Below are experts of layer 8 (counted from 0) of a mixture-of-experts language model. Rows are named down (a neuron's output weights, with its number) and show model dimensions 0-63. Each number is 500 + 25 x the weight over its row's rms, rounded and kept within 0 to 999. Numbers have three digits each.
Before each expert's rows: "comes before" lists some tokens at least twice as common just after its tokens as in all text. This comes from a sample of Wikipedia text that the model never trained on. Tokens count by the router's weight.

# expert 27
comes before: "the ", "he ", "his ", "a ", "it ", "she "
down0:471474460500512514499494498496551504488552509489478523525463477504521537499492490477444496529467503504477538538492505498505509470495447470505470458460423525498574502464515513474528513517507500
down1:549480533497525561503467525498498519495470454517506501452498539485532534451478508585493509546504505494482500480479502490476493506516502509497499461487472436467513508502487548506510527480466547
down2:508550492524465445466510476516480484485509512524510499430498419493495501599500466468545545513436474459488528497535479532492509531474501501499503497496473473495505510510525516483469507482550492
down3:523511469496484494498509541486560468468510533471500473510495486519511545486488477459494485532495500502498521516505512491537497519462506511512484459467475485481471499518470458495497524508505468
down4:474426535467482486543481493590497438484497462491499478495501459512537492498457460518502467536497495472490526493549512477504490507510543525469516488458472515461521524539482513504502520435490511
down5:471475579501505484534519482486511482516514514533486544482537493463474469534508519538521530493498536514505519483484490494477468523443503499478461536503487493514484509497513469518512502494524483
down6:529479555488518499497538469484511449476473502553496499491469554505481486506510494530473514505510464535502424541471535490477480489491517494503507508488479502518443483460486527470515499492493506
down7:471504454472491483418475514544511462485503475483496503497496483493493492446480482474520553500496529497485521530479491520485492485503448502483491492543492513487466453460525487488524493499492511
down8:505492478483523512480454511523519499457499427519461470477461504475542547507499481510463511476539479510499471505501520521552489468505494519527510525522498521475503514527483493488520508523500467
down9:522486520532502511501502524492541519510562510495528532526489521479477543485538432511462457475478533483499512469470507516494516535477534437501484488512479502531522501465451562464490466500542467
down10:468521537506503487487548496462486494509515472479472470516506506532513450475537512529478524484464529500515462485504524513492496484477528545515484477515499507475458516554494511500503483481490495
down11:492501491481503510513501504503485502485498522484489530467472493501492570480451487488493484513496502508505526489474497509532492521500500499486495521550483523491519517514546460521515504508516491
down12:447491513529534486538485491473509498498508490494472516470483507474497484562502529467486546522470502519498450498528529470464490542522503482497487491494519482481556519484513506491473465515504492
down13:486523507486501561486515534508518516478509507521519519527455499538517463490536485512495508509528498508542534490517482503528514507531498506471455514490464491542466439526526480501494499479506511
down14:519440486518513525493511462492479535501502480533498499489513508502493463528458476576515488518470499490507524484492518536580513502503493456503497477482526476512468516490537534525509521493523528

# expert 14
comes before: ", ", ". ", ": ", ".", "es", "es "
down0:448522512518457530457483485505486556536519465477522537478484462508505519540527492530498530540519464478443493467489492509486450498508452496498535481546522512491544522513479480522496470519531476
down1:522504470519459521447498527471540479544474486516515516497556504497498492476503538509537499470546487512504543542479513500469492512479491502478491462503508504511501458491541499477526529547495541
down2:479471477523521453513512491514501478505514468560480471473473483485503492501520493481516531506523486462520484557505495489533519461529487491465499492498487521508469501517479482509469470503489480
down3:484483498459559506534511487484489500482493495487468497564497538526471503469508510549466423448521522500527541486511477527536495472509509489527485512501547529468565500499522502479482463470517518
down4:477505503528508486471502526486514500540487527450553542474504478540514484503533518505498474501525525473502530474462485499494511491489513476486512500467501482497538468503499477505503485474540484
down5:498536525500533483517491496479505507482472450524521514497494526487539518449495500484494563493465483489477508540511501481490454491522566498499453554528504529486496497483465460523557552475513476
down6:510495502523486522515471504519509498482494534552459521488523467518490498538518510548479541548517473505499466485450517488470510527482492483484500482481530523494480490522539493539515530522499501
down7:498505475513428467539496547490472479561533485469536493499518449548503516517561551480487525475478493509507477499508503507475482492501530511491504487501486503522488502484458467443484538510497518
down8:473515524433486491465517559508493543506497447486472495509504465522508491464509518511514524493547488469512498538493536510494479493463506492495506526480492500480522470483512482533501557487455503
down9:479491518521461526517521461522485528455513527506518490507498502492465534482489509493498514501521480520499513487535515503528523462490471471478508510518473519545553505515487470505550524519444504
down10:500450523511524499507453504471537529530487525462513513498503540470543475472539485467504454467497514509522502472480525510524496510503527483515505514537505527490460502538525494482495532513501524
down11:462512534500449573483503495479536483515521498497483538503497538450543515496506533456490547512486470446537491489522468530525503465476487495487519503508511456502494459514480544515496506505431508
down12:474521480465499515506502476520501486480476495508489507509518508501521523514448436450497435519505495531473437439502547549482515503473511541455496489493488478502497509524463515524552527501508512
down13:499472526489492523480496542480477494470481570510486519510520498486524452514483492500530522508458504476498486474516480507538479525461515568518519478551477522474467478484475486515460504482491494
down14:517485489489507487521548523435508538523529487486494471519542468461482487509464506526482469480469527537544492477483491498492496524492468474497505532501529525505479471500481514508506488442475487

# expert 30
comes before: "to ", "by ", "in ", "the ", "on ", "a "
down0:520507505475516529503542501520496525459523475500523484496493484505502470479497507502549516479479502516460489477521530497459493501464503477533485484501542526501509449535511490500513506478527503
down1:459482455514514528465517473471510509483501533499472504508554454525431499524486465521465542496465519505500476538494469507502484489499537504559469491549487517507497504405480520506484476520500498
down2:461528471457459482464471491477510530501491481516512518511492496502488545509458531532494464541511445478501491503483471524481503487487490525522507467470471456486530499522488542496505510524486447
down3:538501490495489465513518442508512504476533499495452520478457503563534531474485517480461474523532496496498487488492512516517542501520533543478451497492493515522514508442477499467479458560465457
down4:436514482450503496568477539453535520512518524525444481500502520477559492487512554511473478483555494486511483530499470492503483490507532485484510463483528505482509497538471524499520487525474483
down5:513487495502559423495469498518530479519485560532464480502455512476522507503551497453520467531520505481532504507522514506520510477471483485540520562491530500487496516505548488516505509512494490
down6:454483521545551438532482519505487488511468486533481524473506454507516474538565494539485516481522483499452494480500527468498502528464503491509500470513519513521517507521520525520460496530518521
down7:519497498517510535528470490519560513531515549498504526510489494522472526428466467468491505520535519539490538488475485516478472443527461524469527516484467546490512481455517463530506508488499560
down8:497455470501497516521518517543475522454512491515512506525478541510496521515529512532524523488524488530473519490473536529507465489463448530527491491500529520482487520528512531515485465484496464
down9:527507534530506462516492486478501491506528500546505552458512484507557510514528476514502478515504499483525524517525518537511529467528503469499488487503507472491518516530464471534529514487514509
down10:509497518474450483480530533530517488522474517515507475520484534496533496479498486485493491548524506490510496521551478486499508515520511484518494530477450488502511524529494463497506457500472512
down11:509473526491546505520509477492534492456517476470524519518520523445535523490528518499468488475492481506499497478492530493504479511489519528519508439508499475548497514496471481500473501497479527
down12:518506501474490487500506471493534483489519514470461521454539571521486541512508476515492525504473522472492501502480515531487497531517529494504515499523540479481493412518450504481474485526517462
down13:511467480536505499492552494506500534491503476515498508473484517490519438509495488504539469481481487516545480514533521510509491486494476505468476550476503481490543533513530495499490515459490474
down14:490518517495480494555483479500492512476494501465513493462469557496499506493511563515499454460502507496478527509502542515446465511508507508464480495496506511455495487502524509547508536503504500

# expert 37
comes before: ", ", "'", "en ", "i ", "-", "; "
down0:557479525547510493498462499473501521489469514503498503501510484490472510526466483499482561510502517534505501474492471547539455509506494494483454489482499469517477478511475435508534536519528519
down1:514515505486523528494488502493499474538460485509482501470468508498537501471464515466532506502511510454493479501481452521503456473485497589472476509503481506464495515512489519497502525535512519
down2:510486482498499496476470468511475512517493513510535479478481506484492496480473500525449495481509509502455490471493504492565484537497457496459515489554512526473463522502499499500482472493497527
down3:493494486488533480470493499490500474491511495528495455531534524475468472490514476528517475465505486459486527518517471525451549501472486508480518545521499558486482524493492467477483542443487496
down4:554499477491525514438456507507469498518503532534520460545500518501490482523496469487499496481494531515540525510475553517499485561522505445497456555501507489517502488518510489519516486538486515
down5:493475505532498499525529473509529477524499494482467499498479525467499463459505517492515506501498518483515490480490504509494509476503510501505504454486481499523521541486479464501463481528529509
down6:527515517543462533507540523462485534541490516535498479497493485533478513448480514455497483494454522520519484503484488508530514505503529507510494492473514508494518487517517458480415494507453482
down7:482551528493497493475476468514490515478466495495506515494526519562443471477502500477423528490530520500481525511500499487545472463472525511510500477513524490495509502529548454435530509525452495
down8:460473516519519502502482488510530544508504490511498511481503486475529499492552550496481465491486510558451475476458532535499480471481484530505506510505481508491487490503520529488464496509495472
down9:516495509448515440445482488564489501487521486503503467508467513525508501481511459475512530519562501456514511510526535481473516553473492519514515464507509509509517462467497492538493494493525534
down10:510512484489512513519532488515470560507490454504442536505529486494516539467458470481483495525537473477506491473511514507448514513523452506535496484489494491526519495494552521479483519528471498
down11:490542510491481510477406525504459499506524501483503480506464482505495510531450463534515488460534507501493501528482519471503457495531460552449537468535502489474505509487491480509527508495504560
down12:481496495527519499465510494502458530506503492506456498499526492467441521493500478521491491488508480494555509505510519473494500498461524423530475474527499448502512499504516456468494478515481528
down13:545561509472481495475445519519498529578507515512515496511485491538469517453508530488505513499514463467483498518479486489490494529532519495490488495495501486520489502478484467462493526500463495
down14:493498496486492531501518486527508501499491472505453538476525514536526501496460479501560550484490483488500508522525526496502507492508529502497516515486477459461510479505501460517481461471538532

# expert 6
comes before: "| ", "(", "and ", "/ ", "City ", "County"
down0:526476543531528495480536504466515518536469532459507530540529528481531521505502495442518501528496537482505485478522499489494470511492521498514438457508488506451500502425489548485480511473511502
down1:434462466521546523516496500486502515541498509482472510496512533496494536522498521496511498501503504492470532518510477499452476454488492496457527499559535450500495426489555464457504489519477494
down2:487497505540516508520511486494508522542538508491486501482497511480524476547509498457493521495502493494489459486506460530489543478486526497500477506479453475483485461457518545510502474493496524
down3:490497483527501458484511472515495491520465511502507527485457512489483512522523495479504498488485500534461486516509483522490475541520517482457484500468449480470467497519506523512497493497553485
down4:470556533497524493469455489511505553426502493509533519466516529472508503519505498504509517492523559502471502461532533482489519475524487508516524493507456498547472509544446551516483507477525502
down5:493501525521491499513502520528485488521525482459521504499483496459477481496503512468500572488499498511510523442496488493482501493495535492509506527470544472551490518501471471488533503429484479
down6:501480471478525492511482491487488457499489440500516499554497514518510498518487526466532484540447490467487490536506531476503497494527484465516502457499531513479465509472511481514491536501488437
down7:484535515472493465519483535531539526508512537551483517520484484489519491501535538512465505440506504483480545484530524524511520500530483505476520516554471463505511490510514471545489532514503516
down8:503483520524495504515498513475539524524473527520495504502479539542455462506510495511468477464511499463524478496471462512504517479492511438478493481479517473496530502469530485481492493536498482
down9:497511469541506514504517486474463508494517461530509496495515498457476535515491494492478496513481523472512538453533489448526492515469499487478499516555508485507505507486496477520472508496498474
down10:507485496522551510532464557514452516503533502477503488543517489491514531503510497483499479541524475497474499529452528505490513497510440516478501519498495496533502495521505478489482468468504463
down11:433497480523520499475451525538447487516532493551555485469451502541468494502501485480502491498466534497502524509506493517504482502516489489477492482463548535482467461534537496480504448496543491
down12:491530508449494517486495529575418508450507506509493526501512500503476491518506509515518514513506502465466514538489481507478503497496480487503538508464517498535491507483487494485508527516473509
down13:550532517483513512505508494555464496495517496520470412487511493509500472474482501533480510550509498506500529504451462480488541500491514455481499497518496518518537536526512531515526488507481516
down14:466443560448516537506491509506494477551490522469479531483493504469501505485455514490469525473532508488517499496530477457468441485487533491460542478491523490502508468509504466521477489482490471

# expert 38
comes before: "the ", "; ", "Representatives ", ") ", "his ", "birth"
down0:489481450486496511550533519497510461531458465526492494475472483535521537507529524496491496482479469491490500452524471511532573530461496485518492532524528561452507481520513526479484513497503521
down1:465476481519465449508523501484492481489542511494474475484503506457527465518464495471522563487533516492514462512482506509485449513506492507502535544471480494504505503526507494499496537558495553
down2:536462561458527455468497479506498492494512482481528500524455483494506498499476472520504509497502490506500503501511482516522484484488507530508495496500512509529501473446518494485477520457476524
down3:471520473553497461514461538521489475514491504540506497498518497468529516490455465471499499473478496532518478530494504518474494506496510504499502516501539488521518496517525541541459504540537456
down4:469485512514565524471487518542519463517502496437488476493495506520493508533519482511499431525562487484464522486488480501473513498523482473527507498510504503495458488488529483505472475535497578
down5:493472521502541520461470482473463423524455467504518517518484480502456517508490512518496461448530502493531548525520506486524488498498492533506510506518430509495524516502494534548539531458493522
down6:443482494531522538510513549476471534464462513484485482499475429494514498488482504458518468514472500494507508524490511505443491526505499488462524520502497522517496491499492481500499470480551507
down7:476515502529504544482485531488528480497516514442490474528516541475486474467523543514452462491518518482505504542480490489509510466470445522505529467452501527550486515528474495568523481464508482
down8:526530502520506495468530494448514466535500521515490496541514537484517501504523479490544521525517507488466486470494521498493525546490479518525521520461502511526478530526464502518513497500535474
down9:471498531457490454504467510509537524469523509527498539468497537505498452538473529501484536487452486458476511542503478433495509506518460452477508473498514466550501512521471457473493540486499461
down10:520447497536504517504510534464485490498498493448503487492514510555514502497506501487508517542533498501507514497512480560525522497537483467507542527508510484457481473523498494476509491497469511
down11:516477496483541497485509485518521518473549489528549477496511483463492477473448480505478510457531489496499480488499522552477462512471476482503486525540509545502540475509479487515516511475475477
down12:487486484472496464488500465470496514517566496474486487452458532478470519516474519523494516493510494509500517469476531463524497479514528440531505489493506480497496471502516500512521503500524469
down13:516509511496510561489481479457469513507513476485460491504532520514516535503503485528528484509469492517484503505542486501473485488518476486476496462492554538508519489490510497425493509514514551
down14:518462471498497484523521522467527456481511480461506523552493491521489496504513479477524496480468487444515497498475512516503489503507491551503507460511509512460475530466490489470498529476479516

# expert 40
comes before: "and ", "of ", "in ", "(", "to ", "on "
down0:513502496456519502517487489477482518468501476526502493519480481476490493502508517495508476499531495531505483493527512515503509517476501479486490492517529568493442485499524474508499504556510496
down1:471505487522500497496484481496439491497486485480475484481510466534494495462499478496512511513484481532497484496496495469530442486503519478519527482476483529503517496527507536450494440531487508
down2:476511493473475481479517472490465501545482547527480510491504496492471547486499483540486488513523488519456481514496527465523523539528465493534531519452495524453512501470461526449489514531513469
down3:501468477527523522485502474492504511497527502482497527485529508479452480515510514499519476468512494521509544481517496467513505515494513505543478545502481469514449503477523537517499499497535503
down4:455495524482520461495463502508479507515448450517557499488519479474507493470504514482496471525517480473523517534508477528457558495519533488492521477517478501479472534541495511515514497491466450
down5:459454529535457466482518502465517504482470511534533460524506507461502476514503490505461497512515492557465527494531516464431477448477510484485517476471495506453518510463498508482485474481458509
down6:503516489492501517477485535498503457495497506503546504509490515495474500480516490543495510468503474521489437502500479520497503477513503473510526474486551533514505507485482493526536537525520499
down7:522500532477469500463512484532513486490458526446539514488511515526515515488464477515535498484512546512492489470494493545462513488490512514506487491529475490530526489504527494468511497496500472
down8:528481551477503470514506503491515507485525508475494552507518489514488495501466530528504510495488530468468495549498476448488464481500512513493520487477523483512503545495468546486509452482541463
down9:514485498509506517476466565451514549496460523496541520483507516505477516486512533478511457513506468475465488468469515472480473475509487485499523480533458536520488514465493560493492499483556504
down10:513488505473505459545499511496487501542497454468520505474460525449530488515551509486519455502518549476486503501511488500477510510469466522542524530495508465498487534517486485494511494445460546
down11:507527522499491507495491516509504504483488465566508504504520443493532520517503498445483485519489499528478469489504512550474492521513500477506502470513501478511480477481490512480450508516517518
down12:483479486471511538481485480514476508509500498493551511462514442462506506466514515494494562495477500520567492485498509561468489454472548498533518495486485519495481518529472481498537537487527497
down13:525464492512491513475454501471505484528509494547512512535512515478466517499485498464527505515503496495480491519532472500498493492503481485494498479481501494506498484546457497505488471494534490
down14:501517516483481510456523511482564477494505505503465538525521464428488461497492492491485439490500478497522506493522515504502533521497501533484474521504483521454538460511510501504460479479543484

# expert 12
comes before: "the ", "201", "202", "200", ", ", "199"
down0:501525493462502491506476493520498471508545538502511469489476536546419504502479485479497464528503488533482486498525494488485516500487511515475523526496509536464528452517525561501521486494518467
down1:474477510512500478499495496488535496457466579542475486501558465495492451526497504524468494475500495533490474533504497509507525513554469527499484476522485521486523515506474486486486552501502498
down2:506511563505522525510468454529505509442533563473500522521496492471520463527506485523471466546493508501532532514500521514520500489519490517504493465501499521525546497540503488502542469519503474
down3:522482496486490500518504537492453511518484517484467488475510505516510529526499513504519532478483472465522507501475481482491484510424512465501507550495554477433540490548479496487476483478510520
down4:485520495525551474502501502495462561507475515500529510479479501504509450491460490456528499490555502506542471510531466467483461518450519511459526489491448490485516484454489567501509488487493482
down5:497488461514527503559513534453511478520504498522486523512528488468492530455546524461512483464501466526519455524494540487500499525520515525550498511503516494520486516499538527480461499526500570
down6:512504493469510502500512494490508498492508493510521476503512549516512508517492524496504551479440466492458528501485514536506500488484493498524504493490470502514504502480518478508495512559474479
down7:484502508524449474523485512497476489532545495517482532487523484542544497509501502490450477487596498524514472496499519522509487500491459494486512512522482522467508514446489505509538538489483524
down8:503551499531526506505449434520498503530509481465457512508450488482489519525488502505526522517461533504482482505494479461498503502484501447498524504540447485528508536476517449499491488469516493
down9:466522498522426533492465523474516542516509498492481526511500542531484524496502454496500498521516487530506486505484510494500465465550533491469520477481474484515573517527492486536494511480545459
down10:484443497507537508463485499506497471503554449493520507503504499513489497530497483473535470500479513494520479462505531488549547460522479503506524462474491507501547510465479471497494517503495460
down11:517517471454527482504484531539540512457526509479485507533499476493520509485454469480501458467473484476511522536466465502466450568527466477499530500449487508491531499506527491498498510530520533
down12:477548511502488476428483496491513518496484489530538535488499496518509544483480511448497557502524522484484490524530459516514486496514504520520510521503495488484493483484545563517526451514498510
down13:514478488470500533542515492526525520494495470564498483499487449531516488501524483535481470530477514518543485485472534517474493506541471522485502516449564443466522536465506497500494541521497503
down14:519507546510503496468536487558482483487511497521505518483525503517463460495489471491507530485512498533501537553534536503503497548526499512476492493505480497581505513449507476538523501487474486

# expert 61
comes before: "the ", "a ", "201", "200", "N ", "199"
down0:493520485444531512508507509508513501529509569464510491499500514490519526485497523477481495467492524470485528503507518496490477506539487502517491482469507499541491499483520494493501458448473477
down1:538507459503463532492490472529508473449467524510500463497487488499489509523511518523519495454505516537533499457484493543521514535490498537507536477472481487483480513474493533501469487527467491
down2:506487499497462483471473495466523493483474484523493474466500508490527517496509516517518540486491486446480476474504496444538529465505494508517556467538509503500499538461518489471506540552474538
down3:506484488511527534513489557490515531504486476513524494504465446517510495476521532514557505489564469505462502486445470514503523520500559509473535497475473515455489501489514505508538508513537486
down4:478464485524504475492505498542482505490529507500482523464541497455496520487497516511434535455457562531504482475488519514475493509538530520509519490491481523534513464484506496488521519498509494
down5:505466495454490493528472475477501545472529463476516463515501544463528507520505504495464501546493513522483515525530480518447512524469496523478485511490496516506503504506515492540474491477493487
down6:500476496518468501467473472482499570514498462477475496500501542500546521522492479525515476522525498529506498537502483539492534517531461469499494489477456533541520489490480500522463485569478507
down7:555515475517497465528547510489507470488444476494540500486499486517478537439514554450522486462496487531474481474496499525506476468527490528490479551518511496496462510544496504528483538519489474
down8:503473516473515451507496487532500505504483504475523536494528483451507527564470496523513467491500507482471542537486484540510524507536491548498541503512480485480549516523516489512512499518528477
down9:450461541531510454518497495518507470494488498488541470483490499545492508435490481507492515510503491499500489544460514447451500467521491536518517516494519523509473493491526535504482457480518518
down10:499494475448498504546472517520494501486462480504479517511498483487525507501484544456506513510518463500511477527492537475482472470479494487516481498514489534499523483539479485512491524512493521
down11:511499497532490488500514516491504470525490516504513536523506502531529478536498499502510498471480477481489508536519505442501513517500491442473482513461483483450465492511506485481538519452530532
down12:525557466495478472591519540461519453495509493484506504513484499534491463510502543483511493491470511507460482472506501510490486509572496520526509501481467494471469517517465510493538479487505476
down13:516485504516474486470497500452490482538485525534464532508492496518449486478475527505501491512486499512493471473504458493479528510477478459454485511433493501529506528477468528508541524535506496
down14:512471539501559491512545475548443505449477476457483507516524491530521531510513454471483489523482535513524508529492513512532475497528526516529523505499481467521469543522502485525471485429496507

# expert 10
comes before: "the ", "a ", "as ", "his ", "its ", "these "
down0:504489517486509504467487501504508452466513533502490480523502491494477531497518486540498464514491509491466541529521469497529524481534498507479510516488473521511542511482490507527452486490505516
down1:497505497495471471494499500500509504520461490490474470512510483516490471513487532481477497491492501464502522546539503482502477514526533500470481532482469507482492548526516471500511500482521499
down2:513537484480510521515491517512537514506513465549475534508502494496464576430511516546508508494480537496500540512574506520485497497484491535495510519441467481519489513493533496474500562470463511
down3:496469470458474490528495516476513485507483489489518481521497493474494501545490575477469470489489541478540450491482521461516501540492519527487493479482478514501547503489520502495463513509543474
down4:491509541510533532504506510481474471492502520514472499487510462525494529490483501551530467510548487500551539465458486484530471522497478534467517509523496552439502532528556486495505520521556549
down5:474464496492479481551540537560550509492485541492478509495520456510500459452482511501548503490442485505498525498525517496478520482477531480442478522515501490465502524531518503479562517523519513
down6:507457492462462519469478526509529536500482524554487503503518451470497515509495503511477521454505473511538471510452497552547517534490539503523517507453469518544514507492499532507485439526495523
down7:539563506507509551498532549454534522531492513524509533513509515513476484507513489504497497490499484479545502514460495484486560498513523521490513522502553529459498519505471495501469518496508472
down8:489526491455481492547481472472496478501485528526496490507473482496527517493490503502484471524524516497505495483503481484487497521487500497492485498492478505460486506486516510510513496538524467
down9:510488507492512496505490508455453521530473510469505512454466504435473507509526476539484489490479486452462510525486481512544501471533519499513487534496572505504552552537520505477487488512499442
down10:520489492508506492455481553505526514538472486495481488513467515518496476488523522506502501487508476507493516494577503479503495502520451455482496523515507514523462479472518468501518532467507509
down11:493479478532501487527506525468518505510534488511488534527513553460490490518472457476477501510462505497538492485474547497509476502496471514483507534522476489496501466504514500507516501479499507
down12:505482536504470496514520480513523512447535505521498515490475490495500462526470530523519439531530521491515490479506496477504474474562532504478473475521536513510482496500477484485495508455531461
down13:522470476511504488482503493535467465512507466550476494509493510480435496531488460479542569506489517554534503517506472531483530489484483483459509520520485501488535528448509484491532513494515490
down14:471487466510494524504508520524475507496503458513488492518501482522525485508554538488507498488480503463501507497479474457491581519518487491481511460535486500519498495524528525497479492521487540

# expert 15
comes before: "| ", "de ", "(", "=", "– ", "la "
down0:506440495492538539487520457500478543489465482516467479517514526487495499499542512453505474512497498512501488495445493485475475487474461469482495499518483470486481485461517454544449489506481496
down1:539504516485485489465504513517511507507491511517496505497523498495504479527465518484466506479486482480473494495543542476456497458527540488523510480516523505507522520510464446467502489496505491
down2:520483495510514472504501475502470479448479485446514486518494556526526497492522478501515496490507502491485497487478486500543551526473493539481525468503540489500475482457533463434488539488490507
down3:514515520512517528541466503496517482447476511472506501476449504453506485486511516493513479474474503543509513484516481566505519523513547523506497565511490477516524507475510521491480459505520514
down4:495533521522507500496513483542478520523531504489472483499530506512481509466481494532541522476490500493460555520548509516519516502484437485453480460497507486494534486500516466467516494515431475
down5:513515496514494465527483512495475500509478530486475488459486501481508485524516476509490531513473490531481501490526501528496501496507515477489476491531495466508505521512463477567461477510485465
down6:487543518492472473514517498483473517497503550475473459547526500515454520482487476491466499464531474459483465517497535513467508521498514477490440507514531509536506522490463572464486498490515466
down7:509539487516511507483534482547479534471478488514476547469486486487513470493528490499539474537478497475504549457521448499572525505475472514496497522510560489455540512498500496528530460506480490
down8:528453502494510518507486502471450493521525555485497472508462505506506507520543553500537518497481519531485510512445548499557439507449522521517549523514481520500502443489487442508463509545501478
down9:463503467505462500525529494471497481512511514510494542513513485537535504499489545553486487472503482518519507479509458474494553502440493465517465543516495499471515519516523532510511537526462532
down10:462488499492532470543489532499445487461530488480501449481529521511517489478520513524506502478472521488535524463487477552503489521503447498472491579488517508509509476484491535493481472534535521
down11:511516489517440474494529510482501482480489503550548509482436493484502458513501486491484508525507500495466478539494510486556527482489524526489549471537485552484515515522530443524505524486501488
down12:496511524508455465512461584437523525509452501528470478517470496493479479480471499467515549529521499479503540551493492490517430533522511496534497510522461510492481520525521524515541461498498495
down13:510473539462473460515426557486481484470549517512486514470497507484529492470498499517516487517510510520461514509468467487465510516462532492501491508492509499532505517490473514513518480493471520
down14:518490508472534506448530482497532490513510502498525481511501519503459447517530496482518445529483463472514507439483492446499526509506503487533500511534506489504558493487476525510489527455477461

# expert 25
comes before: "a ", "the ", "to ", "well ", "\"", "than "
down0:481445554466481482433547505510432524494484542520474550499502502518517487503490483553468503490541485504495522521499529497496458509488512471490487512484424546510539513476470518487480516529522462
down1:507503523504504538490476499497503534472488451462526513528493477520507523462482476486469496502501505498485476509511493492521499487507522507535503485487483483549451469483481505493480507531450453
down2:474493498486524482530492479505484468482465517491517465507553501495482491498505508495470516514494497539483485507511473509542476572514479486550509463549513496458497534480506519520486437503549510
down3:483500478509486503470460520495509506493491504482508493513522551528523494497494471456451510523493443503457512501448479506476512491498508497459524497442470487488506500471511496497477488510531516
down4:454493508489441449529495523478549462521496498489491502517488462514504480534498512529507497542520468507522489520513504480504499543505514518412533512473506508499495487510463533494476482497512480
down5:468494466510513477541504477523542488473509502510497492504516485509528479555490524526517482540474509488517442506489520517526518450523518459545531523486502518568527485477548509482503489502474484
down6:499475546484496498528477502509505536510528486482491483448547500498461522490507487520490530518505496458540476488533510514483457503503531507557496498505562519452517514516536530511484474479489513
down7:498474524534545489485462490515507505496502544503488551490474513516519452484529524494533471534500517542518507478491492558518521492505514533514464523559493493504471514494545502486512506433557470
down8:515517521485498493490513470499480479492492509446510497514493503490523465537519518528485473513527506473489482497517517475548473439491513484512487476443473526492502506457567512494480505527477534
down9:497498519494490497471526519476509517490473468453520502513502465497480495483553497451487522469531503520518502476474514483466505506528496471503502499498478477475533521520493499454496468494518478
down10:484489508494494502485493526472482450486511502506505520505478505490497519521427504465478502502541485520454462516497442524561493495513503528487500520551509494486511503491494514435508454504506504
down11:523518494491507551499497545491540527485494513509472461467453493508485486527501454532524468521483483494465460525523502498480504500492517533523522511513522517502512496466535451512533460509458456
down12:510471510509515503522513561482512530477489471502495513505538506504503499503516486516487506457495499518472518453503503500517489514501508509461506511458476500525539530505509497515528543486456543
down13:528482511533543518461507502504513493516508479503523503481478465500482510459453488552469560527517542451514509538518503551510500510514469469472540523466524477466517517493505514523520528474476486
down14:491503460470496510517491473433493517501544480532523546464500518489491484476533544515535497498484523501485506495517480483507532491513504491524478532496517484521478510522502493483482498536457496